Experts of a small language model: a variant of Muon for the experts, 630M tokens.
Below are experts of layer 5 (counted from 0) of a mixture-of-experts language model. Rows are named router (the router's row for the expert), gate (a neuron's input weights, with its number), up (a neuron's input weights, with its number) and show model dimensions 0-255. Each number is 128 + 24 x the weight over its row's rms, rounded and kept within 0 to 255.
After each expert's rows: "mostly gets" lists some tokens that are sent to it at least half of the time; "gets" lists some tokens that make up at least twice as much of what it gets as of all text. This comes from a sample of Wikipedia text that the model never trained on. Tokens count by the router's weight.

# expert 107
router [136 149 163 125  67 116  96  90  84 100 138 119 181 122 101 103 131 123 145 114 141 137 107 167 117 109 164 134 104 159 114 129 175  91 114 190 172 127 135 127  60 112 104 134 146 142 146 113 113 137 133 105 103 116 151 127 172  83 155 122 111 140  93  86 129 138 158 119 140 102 145 124 106 146  90 142 116 121 102 101 122 148 121 135 143  73 120 163 128 121 123 125  98  92 160 139 151 114 131 136 107  99 125 110 147 136 142 123 133 109 116 141 152 131 165 131 109 147 129 145  83 113 152 132 139 120 110 105 131  82 104 150 167 140 142 159 127 117 125 129 112 148 136 135 182 110 155 118 103  96 113 110 165 126 132 113 113 130 133 113 172 123 149 166 165 144 106 116 114 136  70 173 106 120 157 123 113 100 123  76 120 125 128 149 148 110 158 156 139 133 140 130 150 128 131 112 121 132 112 117 178  96 134 124 126 151 146 145 128 133 148 141 108 129 113  95  93  65  99  99 120  71 100 110 166  88 103  91 158 158 140 150 119 112 100 133  90 121 165 143 148 149 148 120 114 123 123 130 151  93 143 146  91 162 119 153]
gate0 [131 127 163 126 122 148 138 141  98 147 139 135 162 114 120 100 106 142 121  90 171 120 151 107 135  79 106 136 141 150 144 136 144 112 169 142 100  97 107 140  89 166 121 145 110  97 124 153 113 126 174  91 125 107  92 132 154 145 126 145 163 111 126 150 120 117  90 202 128 130  93 138 130 165 117 108 107 114 133 120  94 128 110  94 144 141 171 133 129 157 159 113  74 126 116 141 133 121 125 133  80 118 161 141 187 192 148 139 173  99 133 127 174 109 117 143 102 151 160 113 160 140 134 138 117 147 127 146 119 122 153 111 152 167 180 126 152 141 110 157  90 130 159 122 123 105 105 197 107 113 150 144 102 151 109 143  70 109 106 118 139 159 108 168 141 155 138 137 119 142 111 142 148 116 134 128 107 141 142 127 109  93 113 109 155  95  94 127 101 114 104 114 130 131 141 113 174  90 126 165 143 143 102 129 138 135 150  80 126 112  90 145 149  90 112 107 165 166 102 172 100 136 148  95 130 133 128 113 168 142 107 100 105 119 168 129  86 132 157 116 148 128 125 110 110 119 143 136 108 135 145 127  96 112 104 141]
up0 [148 116 144 167 143  98 171 160 146 129 128 112 142  93 149 103 124 139 119  60 158 124 165 113 115  86 162 106 157 161 138 134 120 131 156 141 123 135 150 126  97 137 126 147 134 103 149 146 100 147 141 117 161 125 107 174 121 107 130 133 127 156 109 178 151  98  83 177 154 165 114 168 185 144 129 161 149 160 172 153 113 110  80  69 113 122 157 124 130 116 101 105  85 138 129 141 145 158 111 156 129 104 173 132 149 123 102 164 158 144 133 126 107 114 152 128 121 121 139 140 132 112 153 137 138 135 125 132 127 161 156 159 110 139 168 122 130 144 101 171 114 120 145 134 108 105 109 179 118 134 180 147 123  94 110 115 114  99 137 121 136 143 150 155 131 160 170 117 150 140 107 130 156 142 107  90 121 146 125 139 152  90 124 127 157  85 117 152  76 135 137 143 133 149 110 124 139  91 170 162 205 109  90 115 146 128 150 133 142 145 129 120 137  90 129  97 134 176  77 135 111 132 133  75 108 149 112 152 155 107 139 117 122 132 108 126 122 143 130 125 143 159 140  99 102 142 164 162 131 147 118 113 141 123 121 131]
mostly gets: "-", "–", "/", "−", "&", "—"
gets: "-", "–", "/", "|", " -", "="

# expert 97
router [134 106 159 137  64 113 121  81  68  92 172 112 162 107 115 118 124 150 150 113 132 150  93 142 121 127 161 144  90 124 121 131 147  79 131 192 157 125 109 119  82 138 135 152 148 176 129 127 103 150 130 136  80  90 140 126 136 139 109 125 129 147 109  96 104 111 148 142 130 105 116 148 120 133  97 127 114 140 115 106 117 151 137 113 140 105 126 178 107 149  98 100  81  76 154 111 139 133 158 138  91 137 127 163 147 114 165 107 118 127 123 149 160 124 134 123 104 140 110 171 108  78 132 111 155 175  93 130 130 132 115 113 154  95 133 162 129 105 107 105 123 100 151 168 167 117 124 128  93 124  90 128 148 143 145 138 125 158 136 171 172 146 143 140 143 140 140 132  86 126 115 158  92 143 148 141 131 119 124  98  95 146 135 133 109  94 164 131 129 134 157 120 140 108 127  65 125 134 123 135 153 108 156 122 115 148 100 170 115 129 154 150 106  87  93 127 117  81 120  89 101 132 116 129 157 119 125  86 126 134 131 154 143  89 150  94 109 138 162 169 133 139 134 103 109 109 129 146 162  81 144 131  91 157 112 139]
gate0 [124 125 157 145 118 139 135 128 141 131  91 118 132 102 119 159 116 148 134 100 124 153 100 118 120 144 146 140  97 149 116 107 143 139 127 160 141 125  90 182  95 164 140 134 142 146 132 140 120 154 109 121 155 188 140 178 155 125 125 128 142 125 135  97 146 137 126 158 108 119 161  92  49 120 141 122 125 132 185 133 109 147 142 117 104 131 119 113  79 149 136 111 148 155 115 142 145 138 186  91 138  85 137 111 158 129 118 145 151 113 131  95 105 138 110 170 119 126 151 165 128 152 133 110 126  96 113 138 123 120 135 176 109 141 127 148  83 108 113 101 102 174 122 158 161  85 147 133 139 100  92 122 109 137 145 155 118  97 112 118 144  65 157 156 136 159  97 122  90 122 165 155  98  78 141 109  95 100 169 101 126 188 119  89 122 126 167 134 141 144 148 120 122 111  95  76 152 127 135 105 125 102  82 156 128 167 118 161 107 100  99  98 140 113 149 151 151 113 112 119 118 174 165 122 126 134  94  75 134 159 133 139 120 139 129 117 132 109 118 143 133 125 117 111 135 125 156 152 144 100 168 143 110 122 164 141]
up0 [138 151 135 171 109 134 116  77 183 120 152 136 125 109 168 148 138 107 138 141 108 161 133 112 116 144 160 140 128 159 155  80 108 112 137 137 157  81 148 160 100 133 178 158 122 171 143 110 130 108  79 178 101 157 128 152  81  97 166 139 147 149 149 137 137 131 152 113 141  85 145 129  99 130 133 126 161 148 162 122 136 129 141 109 142 123 149 136  62  82  48 108 123 135 136 143 145 120 136  89 116 158 150 126 158 131 177 112 143 106 111 132 108 150 108 121 111 121  64 133 114 163 153 134 124  88 163 108 141 123 104 143 118 159 131 122 107 127 126 101 110 165  94 159 141 108 131  98 120 118 159  91 146 135 138 124 113 149 108 114 162 102 154 161 161 149 102 119 114 159 136 119 115 108 158 121 118 113 124  83 141 164 109 111 103 132 157 140 104 135 140 138 154 117 124 125 158 114 159  89 153 155 118 154 118 149 167 118 149 100 183 113 146  97 120 145 119 152 123 141 150 133 138 100 157 169 117 110 138 111 136 190 124 167 129 131 155  86 145 145 123 109 130 134 130 136 142 142 155 156 116 152 134 143 154 118]
mostly gets: " un", " U", " inter", " ro", " Un", " pre"
gets: "-", " U", " I", "A", " un", " O"

# expert 87
router [142 125 162 116  65 130 103 114  70  49 165  95 137 112 109 112 139 150 106 154 151 143  91 114 115  88 148 138 104 103 105 131 169 146 114 122 154 130 120 138  85 133 152 109 106 150 132 126 116 157 146 107 106 110 137 134 186 130  99 126 108 120 129 108 136 127 163 127 146  97 145 132  92 115 108 152 104  70 105  92 131 145 145 120 143 100  86 187 134 156 127 152 105 115 189 102 172 114 123 148 107 119 113 115 128 145 138 135 112 154 106 150 176 109 130 143 125 134 125 121 123 130 157 149 121 135 116 137 144 107  94 105 144 101 149 153  98 113 118 121 159  97 156 137 175 127 162 104 107 133 121 108 141 184 118  89 148 138 146 119 146 118 120 127 128 154  95 129 118 154 142 157  76 167 141 142 118 119 122  90 122 118 107 134 152 137 123 135 117 114 118 116 117 128 147 127 103 142 134 125 145 147 163  89 149 151 121 141 106 122 128 151 102  80 112 111 135  84 157  90 134 109  98 101 130  98  97  86 132 127 121 109 143  90 123 120 123 157 147 150  86 127 149 103 102  81 107 141 150 111 171 137 117 178  93 170]
gate0 [132 131 146 159 129 123 127  99 151 151 106 117  72 127 159 168 111  78 118 141 104  97 137 119 102 151 102 121 136 122 153 126  83 148 150  83  98  98 101 105 165 143 156 160 129 155 139  99 124 136 108  96 163 139 144 165 136 100 136 134 179 108 126 171  88 136 152 144 106 130 144  98 106 123 119 156 149 127 124 107 136  98 119 118 157 126 150 139 122 138 112 126 128 163  83 134 108 162 150 175 155 136 125 134 145 161 115 124 126 161 124 104 140 108 130 147 126 150 125  86 116 105 140  71 144 132 116  91  99 105 153  88 110 145  98 154  97 125 143 134 159 166 116 170 139 107 121 133 121 122 169  87 139 131 142 146 136 162 149 132  89 140 140  94 170 155 157 167 128 113  77 110 123 149 129 142 110 165 161 136 143  88 112 132 127  82 184 120 108 129 142 137 138 103 150 119 174 136  75 106 137 171 143  96 142 105  99 152 121 150  94 107 176 139 131 131 148 141 108 140 154 169 148 126 104 114 149 133 140 138 160 106 112 151 174 110 123  86 136  90 106 148 108 138 146 149 100 122 128 146 107 141 151 116 169 149]
up0 [129 145 159 105 109 127 150 114 137 113 154 120 103 110 106 132 129 169 171 109 169 166 110 137 109 118 127 105 130 130  83 154 120 104 151 131 108 117 150 142  86 137 105 120 125 139 140 125 151  95 126 152 118 143  97 117 109 150 101 158 106 138 160 108 151 114  75 121 147 104 110 129 166 135  88 123 134 148  92 101 111 127 113 107  97 101 105  92 144  77 158 122 100  98 150 120 142 117 142 149 125 126 124  70 115 117 133 125 168 130 121 147 128 140 146  98 135 125 135 137 144 196 128 167 117 120 127 133 129 176 155 121 140 167 137 125 134 131 110 135 104 135 115  94 141 171 141 123 118 119 108 141 108 162 132 108 117 111 107 131 162 135  98  86  57 102 110 114 115 157 128 115 183 131 146  94 170 155 125 132 107 108 110 134 161 120 124 155 167  93  75  75 188 127 111 127  87 123 164 140 158 119 109 134 105 174 144 137 152  94 178 158 103 123 118 147 100 111 174 107 110  72 128 137 123 138 129 119 131 141 125 110 167 116 118  99 147 141 104 121 179 169 106 142 120 117 122 116  76 131 141 130 132 149  97 106]
mostly gets: " dec", " law", " un", " hous", "{", " land"
gets: "-", " \"", " un", " dec", " h", " s"

# expert 1
router [133  87 125 103 104 110 117  82  69  63 167 109 115 146 144 115 171 140 107 118 144 135  84 105 117 106 137 158 103 124 104 166 165  82 100 170 125 101 109 127  98 144 120 119 125 105 154 107 109  92 141 128  94  98 129 142 160 100 132 124  77 129 121  99 157 159 137 155 108  96 119 144  80 122  92 136 130 107 107 148 156  73 135 133 165 106 131 137 131 111 129 131 127 122 126 114 177 121  99 153 122  96 151 119 147 141 122 107 118 152 120 168 156 154 140 174 115 115 140 104 101 128 137 117 134 124 128 123 126 119 122 125 141 107 166 137 138 101 127 121 137  78 160 109 168 144 105 161 125 145 105 100 130 108  85 126 122 130 112 140 106 132 150 122 139 162 140 132 100 159 101 159  85 172 127 150 144 121 139 102 114 126 148 150 147 109 142 162 108 170 172 140 107 127 126 130 124 149 105 154 103 126 163 113 175 133  88 150  98 149 115 149 125 104  95 150 168 100 138 123 151 101 106 131 138 104 118 117 124 111 166 137 137 102 119 180 101 108 157 139 133 124 154 122  99 100 134 132 180 133 183 139  98 161  84 157]
gate0 [122 119 132 120 189 132 120 167 109 159 130 124  77 152 146  69 129  89 163 163 165 138 141 132 127 173 154 132 121 120  84 127 106 160 130 118 109 138 130 107 124 109 139 140 120 133 147 128 134 123 106 113 146 130 111 134 164 136  88 108 145 122 153 109 147 152 111 157  73 127 108 107 117 126 190 169 128  72 160 139 141 131 105 143  94 123 159 158 145 174 111 169 133 157 145 141 136  85 128 143 100 115 118 127  80 119 131 165 125 122 110 141  96 129 113 125 109 119 138 140 105 120 163 102  86 102 157 163  80 112 101 101  95 139 104  98  93 121 147 134 115 143 138 129  80 127 137 159  93 121 121 152 126  92 109 160 116 123 178 151 108  92 133 137 124 116 145 161 155  89 140 118 124 161 107 149 109 110 117 130 124  97 106 116 144 157 114 115 102 112 129 126 144 135 106 141 109 164  87  96 155 136 116 141 176 141 116 147 131 136 114 108 177 136 113 120 118 118 132 148 119  91 105 139 149 130 161 104 124 146  83  93 119 167 120 145  87 143 148  91  96 123 174  95 103  98 157 145 136 123 124  92 170 102 118 163]
up0 [107 125 139 131  99 130 108 114 141 117 101 144 160 107  93 193 113  95 166  83  88 149  96 149 122 101 118 123 119 143 117 139 123 134 143 161 125 103 131 121 130 166 136 117 173 140 148 123 142 137 111 166 129 125  93 176  97 123 189 144  89 157  97 144 125 104 135 135 153 141 120 155 160 154  90 104 153 181 104 106 159 143 142 154 139 121  85 158 130 106 105  90 125 137 106 167 129 184 140 144 113  96 170 119 147 171 108 132 161 179 161 117 163 109 131 138 117 137  92 131  98 119  95 111 151 136 129 107 131  91 150 136 159 128 127 125 146 135 133 124 126 136 145 115 115 129  81 127 141 106 134 121 145 134 130 117 158 117  89 165 128 105 108 154 132 141 164  87  87 131 137  88 110 118 143 160 133 131 119 104  95 152 170 124 107 147 175 157 119 153 167 131 107  95 132 147  95 101 186 158 129 111 138 111 115 122 104 103  97  84 136 191  69 152  88 124 110 165 121 152 129 134 136 146 122 135 128 130 141 130 117 118 147 111 122 155 159 116 124 158 151 130 111 165 147 138 103 130 130 105 107 147 107 105 113 128]
mostly gets: " so", " en", " met", " be", " pe", " cr"
gets: "y", "an", " be", "o", "at", "et"

# expert 102
router [147  80 190  71 119  73  66  96  94  72 116 146 161 101 149 126 155 153 113 145 113 102 117 111 136 102 146 141  82 128 129 121 144 121 120 128 158  97 174 105  95 123  92 129 168 127  95 109  98 125 131  96 115  98 124  98 162 101 101 107 107 108 136 112 101 124 158 135 128 168 117 171  73 125  94 104 140  96  92 133 124 123 156 112 138 132  74 152 133 128 119 117  86  97 164 121 158 128 139 152 117 124 171 134 117 149 128 124 136 133 124 131 154 143 167 121 125 100 121 105 132 143 125 103 138 160  65 125 109 110 121 109 141 125 123 144 101  97 102 129 134 116 150 141 146 188 146 141 128 130  89  88 149 124 106 102  84 148 150 128 160 132 162 100 145 132 147 131 130 148 164 147 102 115 171 113 128 149 128  97  98 150 120 147 134 133 164 135 125 158 136 143 101 165 166  95 103 135 125 119 142 139 133 128 162 138 120 149 127 134 145 175 127 130  92 115 129 101 145 104 153 101 106 107 137  85 131 102 130 113 156 148 171 106  89 126 111 104 101 151 122 104 127 128  88 109 126 123 132 118 113 142  99 166 131 148]
gate0 [162 140  60 122 146  75 164 143  75 149  87  94 151  95  90 174  63 120 120 150 131 164 158 117 147 113 162 116 121 118 117 115 172 126 145 105 146 116 112  84 133 132  98 104 149 126 114  65 138 141 131 136 162 162 127 123 169 162 143 169 118  99 138 147 117  94 146 122 129 154 131 159 126 151 125  86 114 112 120 145 111 151 167 120 167  93 124 108 138 155  91 140 117 142 131 114 153 118 119  94 171 127 163 142 100 120 127 142 104 115 147 134 123 107  92  98 168 142  84 109 140 130  99 126 119 115  96 145 134 129 154 138 123 135 150 106 152 132 123 140 157 112 185 131 122 141 111  82 131 107 110  95 119 113 130 152 139 128 126  85 111 121 109 114 145 109 101 128 129 135 114 122 109 126 148  80 119 128  89 152  95 111 117 151 135  97 136  71 162 114 160 112 106 137 105 126  95 127 132 153 114 139  77 145 131 167 120 140 128 137 107 107 142 134 125 110 134 104 164 129 150 137 131 159 156  98 141 117 139 152 139 149 126 137 143 187 139 134  87 104 148 144 154 188 126 135 139 140 124 101 102  92 124  77 143 122]
up0 [116 128 158 129 138 168 122 142 123 107 132 163 110 125 169  80 165 146 119 145 115 162  75 149 125 152  87 133 122 102 112 174 126 123 114 157 125 126 109 144 133 151 139 132 124 119 110 130 139 110  99 142  85 155 149 133 130 114 107 131 120 127  97 118 160 114 126 152 135  76 117 151 163 154  95 141 126 122 153 132 136 107 118 111  59 144 137 106 123 112 114 109 124 125 153 103 128 144  79 189  80 143  53  98 151 110 150 105 142 134 118 105 158 128 145 127 107 129 154 130 129 115 101 138 144 126 147 118 132 127  97 132 151 125 128 144  84 130 175 171  78 141 117 123 143 169 154 167 150 123 170 150 125 189 131  91 117 122 106  75 145 129 107 142  99 110 132 126 144 197 171 121 144 132  87 153 176 119 149 126 141 113 128 122 100 147  97 161 145 147 104 125 175 120 172 138 131 142 126 129 112 133 169 103 117 118 136  77 150 129 116 118 107 115 144 167 135  93 118 150  87 145 124  93  95 133 122 156 136 148 127  89 128 122 123 118 100 145 172 116 130 166  92 113 144 122 102 122 126 153 162 142 113 134 150 137]
mostly gets: "ical", "ious", "ial", "ional", "ational", "ful"
gets: "ing", "ed", "ic", "ical", "ist", "ian"

# expert 122
router [151  70 192  76 115 112 108  87  85  69 129 137 175 158 106 101 158 151  98 101 137 124  89 141 137  92 120 128 122 154 133 147 190  92 112 177 156 121 126 122  90 139  94 124 134 166 143 115  91 134 123 125  93 113 133  76 133  87  99 132  79 123 108  97 116 115 129 126 100 176 129 142  79 158  77 122 139 119  98 130 127  98 141 109 163 101 107 169 141 113 154 133 114  91 161 113 169 144 152 139 117 116 144 105 101 142 126  88 139 130 116 119 160 144 126 119 124 133 135 124 140 101 140 118 133 102 106 121 126 133  95 151 148 101 125 169 148 128  98 135 154 107 166 112 121 132 126 157  94 121 100 120 125 107 127 115 108 144 133 138 140 158 145 139 130 131 156 115 127 123 150 106  94 165 120 133 167 139 134 112  98 119  96 110 123 155 110 122 117 145  91 147 105 170 126 132 108 110 135 143 141 144 131  79 135 149  94 155 113 150 139 142 149 114  77 108 133 101 124 104 120  87 120 126 135 108  88 128  85 118 139 132 153 100 125 118 163 105 139 134 132  98 124 121  83  98 131 125 164 145 155 116 113 187 104 132]
gate0 [129 113 152  99 141 116 143 132 174 141  80 119 102 171 112 117 123 144  97 108  97 149 119 127 114 125 157 124 138 152 110  95 142 107 167 140  90 107 128  95 181 135 118  87 116 176 152 102 159 151 123 146 103 119  98 163 158 145 112 148 132 108 157 140 143 172 159 147 119 138 133 158 115 143  92 129 143 193 135 118 155  96 129 150 117 157 133 164 135 127 135 108 133 149 116  96 144 152  96 129 132 112  91  96 121 101 146 109 113 113 141 123 156 111 182 138 132  99 158 134 119 146 132 113 102 134 105 124 104 130 172 132 156 126 138 118 121 111 147  81 119 160 132 149 106 102 121 154 168 121 102 115 131 135 106 150 133  89 159 146  81  88 103 167 158 133 117 129 133 130 124 140 109  76 136 125 106 120 139  75  80 140 157 125 164 158 158  84 114  72 153 142 102 101 137 134 115 113  95 116 145 155 153  92 107 134 104 148  87  95 121 127 140 165 108 135  92 140 135 178  89 132 149 167 126 122 127 109 103 113 112 111 131 138 160 164  95 139  98 102 138 114 145 160 169 172  88 115 157 126 132 141 115 135 112 109]
up0 [111 107 119 152  92 138 146 155 100 120 188 135 122 113 158 138 129 110 132 165 153 150 130 154 102 153 119 133 116 137 141 152 146 110 124 150 156 107 161 166 117 109 169 145 139  82 139 107 101 111 144 129 156 143 117 115 106  85 112  86 156 157  99 114 139 115 147  96 155  83 135 122 140 123 173 115 137  62 139 151 145 123 123  82  99  80 120 111 111 131  92 149 101 114 122 141 138 110 123 152 105 144 150 179 114 140 149 102 152 114 152  96 138 121 136 138 159 146 120 140 145 122 127 128 166 163 153 124 165  82 127 137 123 121 119 167 120 142 130 146 140 128 144 126 137 175 135  92 134 134 129  79 122 110 127  93  92 118 100 108 175 123 132 134 116 115 160 124 112 141 136 148 133 148 118 122 133 132 102 133 149 144  93 114 156 128  86 145 129 152 127 112 170 134 154 122 135 152 145 115 154 124 103 159 132 142 197 120 176 132 167 162 101 119 120 134 164  79 115 133 136 123 113 128 149  91 108 148 150 142 163 185 175  92  95 147 171 109 114 137 117 124  77 116 105 102 142 125  75 134 110 105 170 111 135 176]
mostly gets: " r", " ro", " South", "bor", " car", " Bro"
gets: " r", "ly", "al", "ro", " Al", " ro"

# expert 29
router [117  74 208 133  75 113  87  85  92  99 113 134 172 158 113 145 153 179 142 120 112 117 104 139 129 103 123 192 123 151 144 114 139 121 121 160 174  97 133 134  89 121 147 122 134 117 127  90 109 146 105 112 131 114 120 130 123 120 101  98  63 121 143 146 135 139 125 123 108 108 154 131 129 117  94 143 123 119 109 106 117 110 156 148 142 139  91 148 108 116 129 131  84 111 145  87 142 114 111 137  99 149 132 121 121 157 141  97 148 147  82 162 154 104 135 128 140 131 149 131 114 112 124 121 150 147 126 110 118  91 115 126 126 117 174 168  91 142 125 113 164  84 118 161 144 126 135 124  80 173 133 116 134 179 141 127 111 123 122 143 166 129 117 126 113 141 149 181 128 141 138 144 100 182 143 152 172 175 114 112 128 123 147 160 123 109 182 100 146 111 127 105 117 123 121 116 103 168 102 134 125  97 166 149 144 117 115 155 107 154 125 161 119  95 105  80 148  70 123  86 102 119 133 116 174  94 129 118 124 138 146 141 121 115 152 104 106 128 142 125 109 128 127 117 135 115 118 118 134 123 162 159 136 158 106 181]
gate0 [109 100 150 132 141 167  78 128 130 156 133 162 122 134 154 107 119 159 104 162 149 113 130 126 157 133 106  83 118 153 111 148  96 134 102 108 182 108 148 133 141 142  88 123 139 125 129 117  70 115 139  90 134 145 157 143 168 103  70  94 142 144 149 161 142 147 102 138  96 114 131 102 166  80 107 144 169  96 149 142 178 112 108 139 130 120 116 136 158 101 134 150 101 131 157 118  98 146 136 136  71 154  77 145 119 157 122 138 119 121 109 155 107 109 132 128 154 157 133 146 123 116  85  85 150 105 130 140 130 122 126 145 108 127 134 109 130 102 112 145 131 147 121 130  79  78 115 102 133 147 127 119 156 163 159 138 110 163 124 139 177 142 124 120 174 109 127 175 163  91 112 116 158 139 147 147 147 118 146 114 143  57  74 156 130 142 115  71 167 145  94 112 185 113 125 164 130 110 120 105 104 149 131 121 146  97 101 151 116 125 131 125 169 122 148 150 105 127 108  85 155 113 142 144 146 128 118 140 164 118 143 132 125 138 126 126  95 138 144 116 124 123 155 125 112 145 113 115 158 144 143 116 100 119 144 185]
up0 [115 138 131 140 158 155 131 132 101 117  81 207 154 121 145  82 110 123 109 140  81 101 107 123 163  94 136 117 151 119 118 133 105 142 148 133 122 155 146 134 160 126 129 101 136 123 126 128  98 155 143  71 126 138 102 138 113 133  78  51 113 162 144 148 154  81 133 147  59 166 113 161 146  91 106 130 145 106  99 110 145  83 144 121 152 149 178 103 137 114 133 117 119 134  97  96 120 128 103 135 137 183 133 163 147 129 155 106 108 139 125 150 120 154  89 133 166 122 175 165  98 135 133  95 103 117 114 159 138 127 113 165 154 144 150 130 162 119  97 130 146 145 115 164 136 108 104 124 138 132 149 106 127 163 151 136  90 161 118 124 136 171 153 138 120 101 133 160 113 108 101 121 148 132 155 139 189 127  99 141 139 123  74 148  91 159 142 126 120 124 116 117 143 108 115 140 138 102  91 135 122 136 138 142 113 109 115 122 135 138 136 159 115  80 152 131 136 119  85  99 125 122 135 141 170  86 134 164 185 136 124 114 104 108 111 118 124 127 153 154 143  91 151 144 103 141 130 118 134 106 162 122 138  98 127 144]
mostly gets: "–", " (", " \"", "/", " un", " not"
gets: " (", "–", " \"", "/", " not", "-"

# expert 33
router [141 100 175 102  90 130  86  68  72  86 155 110 118  84 133 120 160 132 158 130 118 137 110 125 102 114 148 144 155 139 115 144 134 114 128 116 168  95 125 150 102 132 149 146 165 140 128 122  84 147 123 154 126 114 133 128 148 126  86 118  98 120 165 131  97 108 135 146 113 127 175 153 106  91  88 119 115 135 122  85 122 126 152 131 159 138  89 161 105 118 126 139  87 131 158 113 168 112 114 137  64 175 142 115 125 160 131 113 126 152 117 186 150 126 133 140 111 168 126 135 115 102 139 102 129 148 129 112 109 104 114 136 144 148 136 149 106 132 105 107 125  95 124 134 183 134 160 112 120 149 123  74 156 173 120 104  75 154 150 147 164 109 137 138 128 131 117 167  96 153 159 113  95 175 155 158 136 158 123  91 120 131 107 147  98 119 133  95 133 100 151 117 122 100 144 119 115 128 118 170 129 141 185  97 144 138 128 165  97 146 102 170 108  81 115  78 138 114 129 133 121 102  96 127 139 108 130 103 142 123 127 167 132 118 127 113 145 117 162 160 114 144 120 116 110  91 130 139 131 102 162 133 110 169 123 153]
gate0 [156  76 145 122 143 138 132 146  96 107 136 162  65 112 114 144 119 112 105 143 100 138 156 147 131 126 137 130 157 183  85 107 175 154 108 134 116 131 108 129 152 126 125 109 124 165 162 132 134 139 118 122 136 138 124 102 110 132 120 142 105 117 167  89 126 109  83 141 137 101 162  90 111 113 117 155 175 106 125  63 100 113 141  98  94 140 115  83  99 149 155 120 144 182 158  84 125 127 123 135 130 159 111 101 124 148 151 119 146 127 138 178 156 144 154  97 129 150 122 145 146 144 109 130 139 189 128 144  91 151 125 150 146 125  91  87 140 127 152 122 141 130 126  90 128 105 164 151 151 139 121 120 164 127 104 121 145 110 108 134 167 165 129 111 122 143 110 142 163  99 114  90 143 160  99  98 194 116 120 129 117  99 104 153 143 126  88 107 123  98 117 108 131 158 115 133 117 125 122 135 140 149 130 128 113 107 125 110  98 137 121 143 125 109 165 128 159 140 125 112 114 145  99 102 117 119 139 148  85 130 125 134 127 109 139 188 162 111 155 101 105 132 134 152 146  67 154 131  73 142 114 114 118 138  49 106]
up0 [152 111 118  93 110 138 155 154  94 157 124 144  58 154 126 144 131  97 126 123  97 141  85 142 138 145 139  92 148 173  96 111 148 153 115  96 148 141 120 140 180  77 113 128 143 132 171 169 121 149 139 118 132 116 109 106 112 139 125 151 141 109 153 111 136  94 101 149 137 128 159 110 145 110  87 171 166  79 120  95  97 135 148 117  86 107 132  85 102 152 155 140 134 155 155  89 131 149 117 141 109 152  95  81 122 135 147 121 162  95 125 160 120 149 104 133 110 170 127 133 134 141 134 161 137 207 161 144  88 135 122 158 142 147 146 113 106 120 140  63 153 131 104  93 105 129 173 134 122 113 116 109 167 163 111 141 135  99 113 135 167 150 125 154 110 120  87 150 150  99 110 133 154 179 116 112 169 102 115 142 115 137 121 132 125 127 100 140 130  70  81 132 158 147 124 128 133 105 120 123 154 145 136 137 130 101 122 123 117 159 131 170 125 101 141 140 118 104 148  96 108 155 126 121 108 115 166 122 117 138 141  95 116 108 164 141 144 109 150 124 111 177 130 142 140 107 113 143  98 146 114 102 112 127  95 104]
mostly gets: " \"", " (", " [", " '", "(", "—"
gets: "\n", " (", " \"", "==", "===", "("

# expert 68
router [109 107 134 100  99 116 102  91  66  95 137 171 120 112 114 171 142 131 103 162 111 142 101 127 125 115  84 144 131 137 123 130 194 130 105 131 122  92 144 111 101 133  87  95 105 119 155 114 105 113 186 150 115 112  93 121 165  92 129 133 117 108 123 105 105 167 130 114 138 112 148 141 135 161 127 142  89 106 111 134 126 154 146 108 102 105 128 166 140 134 147 137  83  63 159 131 145 108  98 125  87 163 169 125 137 131 136  95 106 129 123 124 158 119 140 110 105 120 148 116  99 127  93 123 137 145  86 122 100 110 145 139 127 117 149 165 108 117 100 134 173 118 150 139 156 131 152  92 135 146 100  77 132 138 113 150  92 134 146 115 147 145 131 152 163 160 159 119 106 110 116 143 132 148 151 146 153 148 154 123 122 139 130 107 111 136 137 110  89 118 148 130  97 121 136 135 138 160 106 152 154 163 162 102 140 137 135 148 111 129 160 193 115  78 120 116 123  80 115  80 151  93 116 133 132  86 119  93 122 107 100 137 160  91 129 142 129  96 176 157 104 136 107 161 139  77 121 111 119 172 123 115 108 167 116 127]
gate0 [122 136 118 147 176 122 128 151 131 168 134 145 137 129 139 185 176 126 149 149 116 124 165  88 147 162  90 152  86 127 122 115 128 159 132 168 127 173 127 133 116 103 139 121 142 110 141 147 127 143 149 169 108 151 118 142 126  82 146 113 145 122 125 151 140 161 138 148 149 104 162 179 152 162 110 107 109 135 134  51 127 116 178 138 113 164 156 128 163  69 112  69 122 114 121 141 129 126 130 111 110 136 130 149 108  94 137 120 191 120 111  88 130  81 160  96 167 148 121 133 126 141 124 133 119 115 159 146 133 119 128 116 102  88 145 163 144 165 105 139 115 124 132 120 123 144 120 110 130 114 155 119 114 108 124 130 122 122  90 100 124 115 116 124 124 134 131 107 145  84 126 109 121 126 130 106 132 107 101 166 132 101 150  94 122 139 133 125 169 126 171  95 117 118 126 152 150  98 140 108 141 123  90 162 110  99 143 116 160 118 175  91 104 151 119  99 113 125 139 151 155 126 157 137 147 148 114 161  81 157 136 126 128 131  96 155 210 102  99 137 115 148 125 122 127 141  50 138 111 151 129 152 133  98 115 111]
up0 [146 125 123 111 120 117 121 103 178 117 107  85 126 142 137 112  95 126 119 127 149  55  75 163  90 128 168 118 130 119 130 126 131 112  83 142 126 120 139 121 103 112 123 108 104 138 137 144 106 141 120 127 153 116 148 117 156 146  84 120 143 151 122 139 172 130  77  91  87 163 130  84 117 146 113  99 152 123 108 148  88 166  80  81 115 150  81 171 123 166 157 178 149 122 100 144 114 149  95 120 125  89 140  77 161 138 120 137 126 109 166 132 139 143 123 134 106 112 141 152 118 146  87 139 127 146 130 122 151 117 147 123 120 126 106 109 141  93 145 122 156  96 137 169 121 160  98 184 142 155 149  86 114 171 160 134 138 165 130 185 127 130 163 155 146 128 154  96 110 155 178 137 138 130 103 148 141 145 123 134 128 148 144 137 125  97 155 129 139 152 103 127 146 151 125 134 121 149 143 104 108 155 142  90 122 148 150 139 163 135 133 167 131 129 105 135 147 135 127 108 146 133 124  79 144 130 122 101 139 108  99 139 133 133 117 141  93 122 146 135  78 147  71 147 114 159 179 156  93 125 153 124 163 144 151 104]
mostly gets: " L", " —;", " |", " –;", " Yes", ";"
gets: " |", " L", ";", " 0", " —;", " 8"